{"d_model": 384, "d_shared_expert": 512, "activation": "swiglu", "balance_bias": false, "beta1": 0.95, "grad_clip": 2.0}
Below are experts of layer 2 (counted from 0) of a mixture-of-experts language model. Rows are named router (the router's row for the expert), gate (a neuron's input weights, with its number), up (a neuron's input weights, with its number), down (a neuron's output weights, with its number) and show model dimensions 288-383. Each number is 128 + 32 x the weight over its row's rms, rounded and kept within 0 to 255. Numbers have three digits each.
Before each expert's rows: "comes before" lists some tokens at least twice as common just after its tokens as in all text. This comes from a sample of Wikipedia text that the model never trained on. Tokens count by the router's weight.

# expert 22
comes before: " the", "1", "2", "3", " a", " his"
router:185095182080148084171168149118063119109084078147152083154125162096113135158094111133046123137108141093154098129119127103075120103079114100156139105146134117108101103151075119159114133126092130149170076126134167070127133150052178162171126145137104131110113148141061094120080158126145062100
gate5:142111116124121142180101134125128080123135143133089128167092212109111141193106164057140168097103139132077151124150156209109159155124188091079162137177134090119152125109135103117162170115167236124118145070097157162143124204122121174154132154148108151160141162145071080129157059145082090134
up5:107149088140099147115172113134127165156070149147154163148138129121121143145169128128108138160086116129100109117118109083098074151117161129157107127055102181081123110124171112101131100141158090115055166113177126095089111098172152127109172095147209060092111175123129170161137189118128142146
down5:115193136149151144135110107156164110101156186119104095096091171102177088177083099130129133147161166146134151071132192152205151111199106040088128145157189138098101119110146137136096165143121136131127090116113103108134107118067128143087145132188121177087066097070127104165089124114139130115
gate6:157164127105122121074101159150081134140147155136116193162131126142094084167093094065139135127137117108073130087106129130164100120077140166146147119091114126182118160162124095136115161134069132119174094108127119095101106092105122075095150107100124094137070148096143130094103186119156136099
up6:120188119116022099096148124142114189136143169135166133125136130112072123095132079128130115150130147121120169115119142116095092182077124152142097124145117135195115123150090034119094107142065110191115096191119172093091129075114163098119088121129156072049088170155114179131101147114165141105
down6:127127140062131179158134152132127160103088143143103114149145120156132110151120098112149115153176129128166102140125099048096131132118154166113091137125158063192093083128156073194143120089132137137079128134080063098095112075149171107124168090141179112141108093134093163113059130102105108122
gate7:089138129156179098150202147119142142065080113084143183155115109150128098127112233112133155114104104153121177137106037155072168122133156162164130115118138167158140170101117133141108137138101191155131132094112120089138099144093177124157155118103097090128122155108145178141096119123139138123
up7:134149133142110134089119175103163119110153122101167113131139083139128141143108099141110151142118116090146133110178151121163174046195123120118138126151095082142146147155134135166146083141102137063150082103111136094065158119182111107119087152144135145160117104137083072129170147080080095149
down7:130106121120154172150165126125123136139142130148098124082105123182190162127118115114173132159079133146129096186146119130173089094197106141147125188164112146174121103130100153106121196136108157144092130157137175172105135063119069138147073092169205133098073086095104152120167106100122085151
gate8:169113117100092130156124160132045085126184181104123123115171152150092131063116189110105184141133113103093161094109102117111146094110146101088156110160092061115126147146196140101131155121130137185068113070120125152052113182139145159099205108100072127186152129139087111168140117153115150127
up8:134141144121148127140152148093136115130173159152150141086156144127118137120128171153144175149118098127118136103092118143114091137146124118034159200118161130162151149147171091090107176106125101127204123089120107149094140127102114149100097135150123124095135142078189103136129079120153133167
down8:154096152121130005128139156101122131090180148135186076091145114146139160134132101128174139103058084106163114026096106139106128175162200155128151108170112074139117183101145092155100160156191208119160101171093143100077139140125172147170126086161095119125151079099106177095118157105151126116
gate9:156109080120174106118132117160141118124120166175093053153139171122180071223101123161142131103179124127130092171094148137125096130101108070147077077128175157157092129147111052111108127110129089138111080101167136153155132160114119102125132186128141177133099105101175152104136181132152118154
up9:124162062098103095143113147255079113163085162118128143114150136104152116125094097154139149150163117068112114085110112120070116122129114121119110116120098110096008135128121111183112099138071125099147086108156039099095096139097131102171136087133141123088098130121118078099148136196161142133
down9:091094181069091096172088085190177147181116099164141124130090078118085129192106132117188133077104118093109123070127124129087129146174099091105128143177117134123162112136152146118116132089153128119052134154180083128118115091109198122094103128085107130123048067132129142118152115164140139132

# expert 19
comes before: "0", "9", "8", ",", "5", "7"
router:058152164158120100163117154143177099180146057137167179106042150166190085156117179105101119154115119133141183137103169185108158133108090079149160144123128137134124099143114112141106114119141154109128185072148140092129117092151137140115085151142133155095095117149102105135099180125103100117
gate7:122137122117128121116090120103117117176124079132150069103122086150132120108137103133105073154132141101136136146149141201140138120118113137103076154173079113152093119145061158137139138127120136162123179162110215127118093128132175142147136137174101173126135143115105079123077170125176170139
up7:200126106141114175146180124147081158069093096153092115174098109118109115085108116117188149118127149110110117089110159076168071142106163152118113112117142110115150137121163116136120162151113094152052077103124103114062124123062167125189141058114112074164100099119144130118136170127152024150
down7:164096150144111112068151129142126119109121124153108053112122131142150096078147132086118143134186113164109156149109125101140079100109064179113130118102160113137140090090163097094148153148148051082124122204114063115105155149138099137160086101112133104099140102167161167107081096089168158149
gate8:093120095122087128132121101165211108100092101133139094141102086124148122139145107144094121151102085120164131164116087150143152089189146144120133098142173145128120170104185134133182116124156174104137116146077147143182142099130105149136175133136120138153105136128167113132133090155124168136
up8:131091109143101120162117134108152114113137137162089055119101134096104109104158124184131135137144128145164124109200156046165143098149170137128128057124183076097114181087128162117176164152152113080119087165103093190150127131068122143091184118181106166141091082114166146125127150122123136181
down8:159139187107093145126128145148106097139075128121158088134152082119123180155113139141069123130144111142098135135124122081094090086145134170101173122218125119188120127090141140146114131120065171115106122211177138097154073026116089100112120124136090153038087154073082102075137116138138114124
gate9:145122119152072157134095104117142122144086073144169051168115102108141126158110055154166130141108103136129135111104111144151110106189153107106094139098079054149116056095190100121163128122121152125105137119139086098151114115151136126155138131120159142155091077150150151128068200146140100104
up9:071178174120150146136120145133131166085185115066124135137182089112089123097120180112154120096150163162149141130116064114107126154193129146127149119143172164181117184078087122166094087095128080120211098112108109148155133128093114131124154152125089113154105124104152153082175151159125104112
down9:136127145114135120126066164121089158204180149194226152129054097191118103129102121152106101120123113121123102098128107133156091119096131120176138145149124165144143127115123116131144101119118128127172107143131122076115184053103096100093149143161100061114083105117211199105153185176120159116
gate10:096101122131148125129106141179147084054140132106083106086127109183093159090149094105132124117145099149087140123123111138106110151149118079151119196096091117123121153090160073090078151137082145160119129110184182140192083132141120104150132152112055093084081147194144176134115176107065151152
up10:126115093095123055066179085178175062124130132148114149164137132149145093146169126131145115138153104115145127145137162117103092125098195126142116161154101153176119103114153132108137131121153116101178101127124110167093132126161125153062128089175105128128224178102170143131162121192145119126
down10:159161104089149152111151107131121099104143152079093139142134157152103148147175151133153025098114195115155103101148130166211052094176147142089123055115151147164146096114179134124092082158133098120179128170125171112112102126088143134162138119118173159066171092130114085144123095150118152122
gate11:124106142103125176105176100171119169088108136145193158120122179138096171034146052135094123106158156124068134116116161128172138093138137189150129070093122107124112158119085105068248145159142120043112064091128138150121147117090120111114107125200128120113174117118136180166157083145122105184
up11:132131154088120136134155156147103157088127083118176119076105112178148138102137087123124155161177101107102146118107148136147111145208128115148119116154165142109131185122103108077164113113088147089097140115133164156140166117136165148121108113172167156167230134139097186102186119198114124129
down11:101174118156110093081142100146118120120134137209143099100087152106120137121143117160161075095168180126140135130188117131054140144158104117145119077163134119151107142167071095116120167166120160156136097181065181073110083053131124098136176156166172154183143119129113160125129191124085154070

# expert 2
comes before: " to", " by", " the", " in", " with", " a"
router:120130071152102062068169134123142187112113135108155106139106111086173157130169169119085146092203149105162096112109130087169163060121098112072150122175145140142120128171094088085083200106087165116102088192098113100183114141121150180102124118100183126130113160088123109115096169122145117114
gate0:093118117119187164083130134162128111146173139112173185074116110122137133106108142224145160146115133146128172118162121163101155139132128183117119091110152148097118152149099096109088144126148169089124132097146176063110090115085178153138183098108103125135164149167141105135116136095111048126
up0:067141142134104142157144145128107117155099147149103100139115125130064122115121099095162130151093145145091140136161089138138096155173140167120151169102125181185135083122144174128186130111113093126127107144101085132147136147129124117137089133158113151124174088110107125188119043141071134137
down0:098160086125113152138123176086182143138133114088110141104096022140146145111120114115112183125136115128126135096101193090146094160150099119149158113099156128111132138135094108048157171151095094068138173073130113117139141100112126189071150144109190180098111123075134144150118095143195126137
gate1:077178138146086098185126194094108152126119100107127153122139135040118080170109097103069184105124138146187142095085126117126124162110126130074114090117071165147103191139122134167138110137163105149119096135135145182125115143207116069114081124110154137063146159153093073107131123136132171054
up1:103070156163111130102089118165107112146172132123082129077125116153086117118154165161114116153156080096126135159218154168111147110208158152133151172153156157109052150132159167109087041126108095180107176092169139155103114143100164150189141159158092126088097126134132143154141142080120149124
down1:076180103143142150119177137144123106141118156112156172131142095085106156152169144114123164192180177083110058129190079073163146084127125099114095128187135132106203142154069145169168111115133103160201149067137128135127129151201093148131124133085067158126084174136154115097090122105115202178
gate2:130067107109196103133158115105149095118085065099120099162090156103124133141135124082128166122161151149086115120060116140149063167120197116119117127134096100122128136105101044171166135127098195142119091124116116096120212152086138160102142150115109099222100129113111099048086175106122133029
up2:157115107131207156143134113137137105137117204131109177104071120101145120111093137118140125109091119129181152124159126145105126128174125122173174115120093126172125169104141104154143127131072119174134135127112155095144134116101121100174157122209087095145095174136104145167127145155123167153
down2:107098173106121116147046122129146058176151067101118166069086101120105128154146103103123091098157086154138130079136193173086165178111153125105068141116127104089077130147139150138093108146146135142167142129190084160119123148117066122111189143087119068108111135155164125113058090150085092133
gate3:144109151138067126107147095107125096166147185150102162169172130128065137106142062091116091161136116120131122171157161096156108122105135129088125149068179150149148129111110076156115133141112157094109148120107101140108166122161086103152122168099122123074107093132107084132179170119123124084
up3:183102118065125100155119112177131149147146127158126158147108121084041151072185151135076130101116132106113116120169160102114117118051142105113129129069099146072137172070121132157136173123115141133103134122127097129175156164144086151154091131130156117091141134142105085104140148087142107130
down3:171140127123120204107123150120167186129105145111172121176119152059147105137138170097181129111131094188105154153083129162129129096151189101097119151139140132153153123133155096090134119087204084084188086201057098178204106129150092128079108118150143162161195116181123181140134111114083160136
gate4:118145092117148142166115142077107061112145109110120118129121202121159126096167089076153127106121147126053130161151098141109127146155234096178127122135125112094131107078139133168134141135088180121071143133076127115169099133105103118100129146084072149145131157098115105121160104107141049101
up4:140140053190062136141106100044136085154138087095126077142095144094104127086134121124166125109121136116137098144178150140159139125137104158161162191136119127090149146108174185121158123116136163126133118137143079131145151133129085096069134140127060118161141148099119098116115129145178114120
down4:141169045150147118149094034164159135112099136147122080143133117043152170086155160183154137142171078152193139126100153115113080137079117099156111149172144123153150146155150195090125140081071157093145105121073088153142122098109138135144134159115129119149134143082150159117101125059098152132

# expert 3
comes before: ",", " of", " and", ".", " in", ".\n\n"
router:130137125156184087152126166102101169153109099165115148142099070136060126136105139162159136087147136073184155108131095100090151095154169136134113078153176122081136130154151147136196108132151115100160139129108076095159152085177067154071160140161143175078122144077082163089104125173097159143
gate0:083218116095152126056137113100120091075112122079142046079111086131142102155117125135124142091145089109169155143163158099155119112127091136112110117109112076175126193163066192154112107165120168190113107103135191185081179143119096141173177089104108155108133065159146120133169119089159147215
up0:107101089172091091100154116188174122154128163164090210082140162130168144101160125142113073141115132138113103108141118169105145096145151130151137127130152150072128073154164073084077119113148128133138168148187157104121105152130167170057104127138118115184185130126113103122107035129159144125
down0:144150116182138143135057136141092199134101064112063139111092122103100078133134128173148155147158126166141143103160161062140106142138191176128130093127133119109163070197133140138185119114141197147149148161096156062139109147136121190106146127164123129105083162060121148121142074104110162113
gate1:129126130106122152132149145094139100151120111114169146219153153130134118126128152139130203155011158085159108110070123144160179105110148225114148124114163153119101141165099101156089084117144146090113147162092096152142095171111134116088155085165091145102132136093166234152143093193157149126
up1:114096128122081164172162037158209136132140151145127174154208140199136124108209191152119147144069078167121107072095115104174088156184165091118108177096116163167171145116180135111160101155089181127171112105125153169116121138110164157125106070085127114127126140161150159191152136085137107119
down1:136144161128092153175161123095083105067133144112076163123136117114117135074137115104138143134141101082136098157214068057130116086124090098073138145111156154160172132139095140139104195109080164181134154142146123166128114188148162134183127075126164161080125119133138104125198139123104125147
gate2:123123125122105082135137173083136147087132056160102101166106092142122159086147152115185133153136110135106129103113144126097117111119158153140167186140144078096133128109132163049106094135159169112154079134125130088092137145131125146071191138178124111208119155173170161110145123152116106154
up2:138067131103072118185113161102078138155153082121126131149094133136149133151111164081094084147094110130143104114112156136142145214179208173176182207127140047121130137140140123055094170130111187152138154073164157147103093202121152126110180131142097121118095128112182173109123128131098005123
down2:146156111189091129122133091113158149174103136153131139135107070111063123090119107133100127114130048114142109139136158121125137118159158097093078148200108083134113178136113123118141136119207114128109128111072126133111171110226110164111182146203145113137128188074139107108106090122090110146
gate3:103070094038138172203139116117127144161080115112154119132120147049124167175122119112161136092084109150055126142124137136142152129155102101106085119124171189116139232103112130064150118153157072106121121139133122118088185150175124145086128167104123138103116127143187165129135103156159125160
up3:165089166168128114054107147137112135123164150131101124133174078164062123095121098132147149147169160116125112113119174098092070106150106137128159144207106136148129083154119139136155114126147110100163154153143133097145128141082129161129132151154173152127144168152060157098133149123102140074
down3:180116133154174161131136167197073143142134133111103148113162103130154152195200114133126135125074152069143130130123178107102125099215193105119153111106171140166151094126132135108156098114157102109188088079142125163146125081138095115108064110083065107124111163090095096153072102150150110139
gate4:111110099068122110139109099144158168137108160115197143105191161086091115183128115127134165129054095174093126120121135138120127173152074125110105117086176159126130137163142104164114165159144147081122202111150146116143169105143105213123135071118109175076168166137148105163117128134102075182
up4:174118159123148044133130173171066106136116169138104156096103145081110058156123148157114190118164142143144134098099143121118114227122116147171108141128080115120088126142142070217145219115130136061121151156119130133134199109135123119155137118112130126062173175059111075101125165166073125152
down4:122160149105124111097128136128161145100168126169130164114114126105127167211107137125127120160154142146109115149120135124104052209207147148109139111117143225130080060187130117141174109106108181141136139136120179147098177112094128078160094138180096119146094136101063186122152118071148108113

# expert 20
comes before: "-", "1", "0", "2", "9", " List"
router:169098118134089152124170138079151056086094178156139090134171161128173157180122119141104095150120127135099098146143117119129124181150106134135130150125102155116127143074088088140166111108106057136081104118176142131071162066119138061101147141112141096166109068172151148113166109151155133172
gate0:140148090136148133101149117115133172131150119089125145116144118086110126113088116134145185122114214098111064098156129144139109077154103080102101134104144104087168083141166080067110139138145127149116094114157097137144145119105146148115186065073149142109098065140096120141088172106162148131
up0:075158134152147125127132159132090138137131123135134125111093123099126137111138113089146099144125134081134161134073164189138151114127079096114128058109159103166071157169144185090098119133098210048126162167085133122131103139093094145082087181180111136148086150074166135133136216165138136112
down0:118123146127156088189172144120134135101151123158126117111162144108085111116134193141119168156165156193119146078170107142131190108157112157093107149155161136111130147134098093115118100052160100122113123120149141122149119170188072129134096138134083072112134148166119127057148066141159091090
gate1:142110112141164159141141115114184110096083103168204117219123132128162167101112135147081108145108137108151180168136088114105133190141145137156176147144123141079107192086170095105085130129135135153103084117068131153116153113151078093127148090160158115141151154085185144138132115119085177151
up1:137145120119045090123133166081089105105151141139132077064100165132114067140094133154112124099176088099139143067170154117130184118139151136153145125130068109127088147155199130100200153120162096141112068186138108107118163096121139232073117151134129163181168153165120121103124158165138168146
down1:118132118113075137101096186134170109104111178180101083161108173147085057163109097100124178101153161167145169177087085062128160126112163162152132154159072090127133108096124133221105100082201062197125147119140143045151123095162112124176126166164034144090087175131111100097162052159103149155
gate2:132174094130103121133083163152120099117132147090158115174134125163079143104126124106063096165122057147076101174166126104074121178123207113113118178080117102098204063140153156096094123155113109126149208115134123136165097131159123108180127117097119096150167144192127139203132114130097158151
up2:146123128108169123185136130153125175129153107078131175217109111117116159153180210162145130138137134144102156085188106137172129134150173154134116154083133155133077149111112083136160113153123159095079050136116110124109115140047153131137114134120101151126069112146130182148123108098137109063
down2:153131072095154128112133137138131143173140158141128198116096153124079109067160142052122117120129200164149133115032154185163090130112089120125105124061144128088147122141120161124075154145174134113129166174113125153106125143162165141154122123131092138137148058069173112165128157132078161194
gate3:115119121205114089143091180135113111127146125112167101107073146126114071117173166107163092146123133146108131149124133204131091080123087086144065131116144158105135167079170115068061131123149128122128212086133146141125113124157149145125109141081080189108141099164178105173148154079094095107
up3:139182103088200098117177101140173167085084128144098125121140124159135138144111128147061151089194120131176067130114093015168187151141116126140184103109146120136092145172158126171151108124118111126150081151081127125114140139111121153104140118195162099197155148149115161100104129129152150134
down3:183181112133164110107195050133189126102118067153151111134094152091107154153114194181118118135121124126145136138107156177147147139151165103140160094131096128158132157102181152080037220148113138119130112137117173112124129104121098126096112151113144180119159120003170128127082114125157144111
gate4:103127141105163119134154107158133137111100097172130157142121139186135137104131138190190145116134144111137132086149164154148130140169129124139149115109123118115154107148137139078054133133138159110153167076132061105141153138185168140115095140150076168139146156112070137173165100118147149199
up4:104150124172076113164128161116124123123134110115081123081143146138104128075108196069133139068136140199097099074142174143122123118121094195092140160188106101056093097129164135084101128134120140123177095131131125142129116174142130124122142156216098106141166112122068150108164122104146136143
down4:160106135128102133114112133102079092070121128154118077151065189116136119131151136158099091148164143104177107122116126124122148130099122117166167141094085131128112085102093146082088156189095102149161166139130140100058120131090098100146150111167137079144152154124152140159161119128112108164

# expert 16
comes before: " |", ".", "2", "1", "%", "0"
router:125154123059116186152181127153137194078173140145127127177154115115155141148090132094125107152118145165184160083142140109105180132154083178168091065181149159157157109131107090164102138131107177148131089173111121125157064132071187169187158084131195167091106161140116097122138096122162083105
gate0:108171123129077194163142029128116116131135123140112111149118111074172115158104085120123112136123171131156098108168138128189092136062083083120115095090166134190168173129107099112127181103099139106100116164157019111186152135118110180165146072140116166149165141154122153145093085133143121097
up0:119084133129177059115101093105132147167143140164211176157140118157174113111179124171201139132097092127118189117050150165143154085117143069089080157144112167096075066146113068127130104097187128101109121109135113092093092121129114060148110143181109125111148137103086139125118128144114154119
down0:137104152116147172093124070073148125161171146141142078172109086086152123113091052083142150118145109121178110146186119182124162103119117137130089115101129089133174114126118144120114124136064139134138111078159072114171155121117154093101154130099162144148152148204212147111205096122162134065
gate1:104171179154073159105113158127137142135194174086183131144111117175145132120161158087122137120041127137167171121135113155029134146158066141154119130082144145157148091098094070099117130155171145113094156103128161091145074193127132121088146184172149111132114172131124068160085133193145178102
up1:091075178145103116105085136157134132131138162143142183123107154149160145149108152151101133149101110147123135157111135189123077107178150092146116156131017100156148088110122139139135077158156138134104140147114189108109110202171136119152126154129101137135133166120062119143123146178116144071
down1:125142111125136150119155110057092131198091120171114101067077164180124094119129176083102129084142122220116125131174083077176106186154144147128140120114099086125106158078192170092115139069211173090122193133157120135100081094154110144092111124109105136115102108101062115130079135139125170159
gate2:154139135116207158129169141124101109099203102141170124137152144124144129105157061092076114166094187169116150100138118091100130167104148168181094154138161155121150180062176058110148151141160165156120072078077106155133101156127181107125136171150173128116161108153096129140100115210175126186
up2:137135111083093122061095164203128130219082101074136164082120135156120117115085105073174157144126077097121140132127096120123096162177126151093130153121113160161039136134130178037146189066125190111134148127119122159143114115146096095104092121077149198122150118107095160086139126112155147094
down2:102170138150087115138092138109126144138106137117180089099174100149127152106094088175112157053080131138125177077112080166146123056079132140125101168175040067174115159149131091090097148141060161105116150107152122139136128119137121168120105131112111198157153099143129193123168112145245167086
gate3:110117143077116115117153114117134105096144105111150229147139156107134065081148101106130086127089151109161138089117191131183146132121110130239125170183157157164136125096128084150122144149116112157160106071128146127103117166156163130125120121156168188090151144122133102130133140108125132133
up3:147132166191099082124103117121094111103128108193152103167140143155117122170093113130167098141156166147148110152112144155137147122111121116143095140165175126129132126098080100137111150227152115174122136113187160127126107184052122139138146136112121119112076108119173148139173105140090084122
down3:160118100167156139108161104174095099118113179142156096105142129085173202096141075143140133115117139112113132112133155071113113078061120077131141152157098124039090124129140171142122197141109094159127115185138067153144082102070112099083152108081155111163076085079162140159097144082198113160
gate4:128081130137090148046166102134151133101163075156139113116168137156137139085087185186142134114114112135102124134188134146122121114142087147108157121206147104106123166124180113034118138176122148145086116146103116167089093136154123103120161110113151128105133167066132193072114135212139136093
up4:146094171138159129108139173141089111127086134061143115096128187095143141093077166153134142096113220122146103166161104134155109121132093080176130110077119087133170138083127121089147087085129137104153134112127095151151089169150060120115133103095129096153140139154187124154126161136150143038
down4:144133106079079150106184135149086133155133184178126107146199141120091156214092100158162108162093184124066143113103072135115090103107181111128115118151131219161143124126149105120119108121153116174112091076098107104181128139127049162129100041156115142094089138099161166161129112134135149114

# expert 9
comes before: "–", " |", ",", "6", "5", "8"
router:096120168113122103138094177153079086151157144106170106073074178072160116073147104106079153112153096126137171160154196097143145081143094151155118106120144141161137116098174184174122084150130062093144118164122171069096099122139159143128106160112087184122141065183111083098185125147129146160
gate7:193065171146126141149150121120084147151109086127130094106143132128147138128161126146117177182121096157141130162167115154120118120167118186098067033078178119152096083157146086115116129121137148028108091139118179181114135150125147196126127131101137103108132154138122139133175188113151093185
up7:126081146103177196119178104143100161151183145158093091097119195119167140076137104074165169138134085165098160183130112077147142079102107152078041119099142154150148066132199098111146069128105130086129070175089113153065124149142126123100065158148131102089123185122124094133117122155141109158
down7:125128180099124151106155122084151180113114139176099137222111157155094141110185096133153115137071142138144162103187139109114179102164112104123112145112120133168214058109091149097094089142139151135172119124120144120132092142206121119154112067091131101183091168081121128141104161092198152093
gate8:110127111185193170052117090140063133143153102128100139107107102144139168186128137116102147133137094105116125115134170081150118136104074178099161134035128223138168154167091112097105105140122159126103168157157152117092159092130153131033165125201169120124072172138113142124080071146154143129
up8:136094142096079090228106101094122105166116106148136147178151095137169084154151149141131087090166151162105117170128107141137108152115146112142082161192172080105069049162091123107162153145103090141182128097124098134188140209082103107154161129103158090165129089127166116122167130124110126142
down8:142125150153141097163094132113062161115212143121154109102188162201166094119120119191196078083143139207135141062091123140121103087221046132157126144182092110105146134079074189128137171169103128148031137072147158140141107100096102161112104171141125135124146115117135145111125150167111145128
gate9:133140162123135088141206149118093075155103109127162144125113061151097096114128142100091104131130081093128123105119135140116160139128128074146103165129129075175126175163129175104134110081139174169162130038124155127183153167150061151175102137140120095143172094124138127073139132138148165072
up9:124118132134212128090125115148121142118081143148084147115173143161128119119083123166095160132089117067163136155103129105121161054066130165162120110119151153143081152118144128147194109140078150139073138140066116081135136122072194121126115067119149123125085101129061163178127145089117011151
down9:111155136173138178128122163204089142122122130158145095161104130144166112093128142130084131126131128112174146141123117149167150109071160144140169135084146132108117185067135174074175151143091143164152191118154167138125164083177148106114103158119173084054126113199105149124109126114177138135
gate10:112104107093157197142133148094148121115105133096156120087103192155071093132141154133062168044135139133117146127083111151129134182129135099103163163121144132103164116123130094123129117127148063164073118170135168169146170153151117207156102098035127168151131098133094129105144132138116143062
up10:129136096138128125198150080220119157129133158185108103124130118151099175127135113128114114171120077098153101129149112135131120100104132117106150159120137145111128079172127117133122110123141136129191118153192118143146091108090189129122138137206140107057061165084132104174117106100169141158
down10:098121134167104095148109152179084163164151077123129134151112108109147118108122158091119157157126088186137131163135177123101087170120095159113133097083141108080122105183129200105080120136115162050077115107119136114119106040077167123095186159138154101113059121097175176170138131122122131140
gate11:113099143116092112126149069122102140111184088111127124110104153093149155108139129096111119152149129139095144124189151135151084083139113157072153197151073186130123125176167202190105105127130127132070120093169178110133076177175122150134118124128121151157109064158122143193143154128106101082
up11:084077111167156162144096078157096136091148096149136151149104137178118140116091151149155094157172125120173161054084144144095113123137101169124112110103077146157200066133127156165144187146142101109185147117149115112120121135145151126130136126189186139136107142130032189160140121130152118137
down11:108146163164107090145119116147134070162169083111131132164166147119112130117115068132108158117091115176122166119123188152147132140093065134123153117107074120119149171150108135083128106093161109114124145174120131102127116106088136119120204071127081054101160126140105190170127094158117143146

# expert 12
comes before: " ", " |", "0", " —", " |\n", "3"
router:092163104171052074163117149164183147095118189127114110126116092161168149131181101134133082138110075102184142081156144086105141129154101112140115144168118101144137058145098168142099082084082067150187148138147102149169128115120176099135099083169130111131096151170092143185089114171163138114
gate0:120081131171099179127148114138109093154142104131116176101066143120155127106137155135134177129142142101118133108109162140129120166105139091125157134123104095131150110072155177179163140113129151133097142172158110180113113106100132107116125156091097118067193178158071045082128119099126079181
up0:170207076115143102138143143109140108059100053099122124154153119147146114112134106182134140122168152139078129095141108097185147147150161145132115104159162126115073090145097135152174127152110122139101093125088141129123148118103135178146144088123166122122094081100147125164148196165169166119
down0:119157099176083057108046132110178119115086121173151090179136134136158164152131126115096166134111148145110109169176158118158162072105050128152160122196089123134086119125073154153144140101127120134099145108136109081108129150075110111156078090143107096079089085191077191149144140150093108109
gate1:112108149127155110151087084120108100199124159143109119130101169117154127109122107136122114158119092135053112200139135160161156167098124102152183098073138157139100124171165168121151095124073095142144135150148143125110085100184133127131131156148112112132141154163115113121085109104146164101
up1:108134150155165135126131119127118128066147150144061130081132092141102175118121135099103124112188134142113112115158003106164097098111182130095029168122132124121121109058145130113173146126111115082154122127140136146127135129115108157137095101066087146097142128145131171132166177161108096151
down1:136096132156118089161160155131106153157090193168135123131092124073148166080110171062125135133140148110164139168091119093147128136124131099158168109094103088139123122083172170171150167120091106076137159101098107092101107141078130164198163149074126226127097080096106139152101152166156151154
gate2:128109176107163135154140081120111126102125097120113152099135157138118133143105090157148165148201152147110091084140123118165156162124063102153154128126117087144156155115092137118130155140091106176148103140119102185110138148078141142155124114150207166197118171125184137094141088084116150122
up2:146098090109134144156150116073143129123092125127117136144103097127157120089184161151135163136131138118112139103133138059092153173133102096151062107191121099120120129147140137126170125105135095143162071182105174147100121170104151105098128096154140103130044093106153098144108130166153165100
down2:135139137107147105147093150158166117122129081146184133182119152100108127126145189174166126107112188134147172111114057101111107125167200144152097095085215157152131150157148079097108157066107121121123129128138108123129205132135177078121142145131097159101126136143137139039136162117079129156
gate3:122073082113109123175125171125081098158145160194149083146138105135117110128081133115117097131162118117101111125145188164127128163106126121148135155126217094155129094144115096130157099172110112116163119139105053204092119113110117134068113143148054141065126111109198135066119071147124112156
up3:153152075104080084118147076138123110155119148202119141109133124120112116126137060109157053186147086111137125139100153127133139194108095124128120140110200109159098102143071057118123146165126070125126071131147106195126113128122115102085126062148130062101133113172104158128097150111152126106
down3:174121164101109157157117135185144101173105085148128126184151110083109124195082111163131103079092122124082138146083044127090120179123141050152160099077130115136130135179108077167153160105098124172137087133123139097126130098105120142147121167159114128130093161137070086114124073106134115144
gate4:187159150133096108123180097169112172112130141165098173138103137105072121154142127058088126106114130121134102143118127101128182175072142139120088159098132152139144140165079131068155157109109157145096109109117173134187113195115117129162116095142161109136084150120083133104077173140186152107
up4:118111130125102129114120150121119189171100144187108082169144095099174102117107100157152136133141106112137133108150222110106077127142148172103105122138094100124097115178111150141085146102103144089129136126196117069115162051131129107079089162088106142119153105145149105177165095156107137166
down4:116109088131147163108074068124129110139133149090103123076129163159132164129122110134171101102129147121087107127180110114192079096114173096129152188132136133117121111158146128095124112127199038129153187141177092079116110102061133075081068175151112137082155068110187128146064090110190135134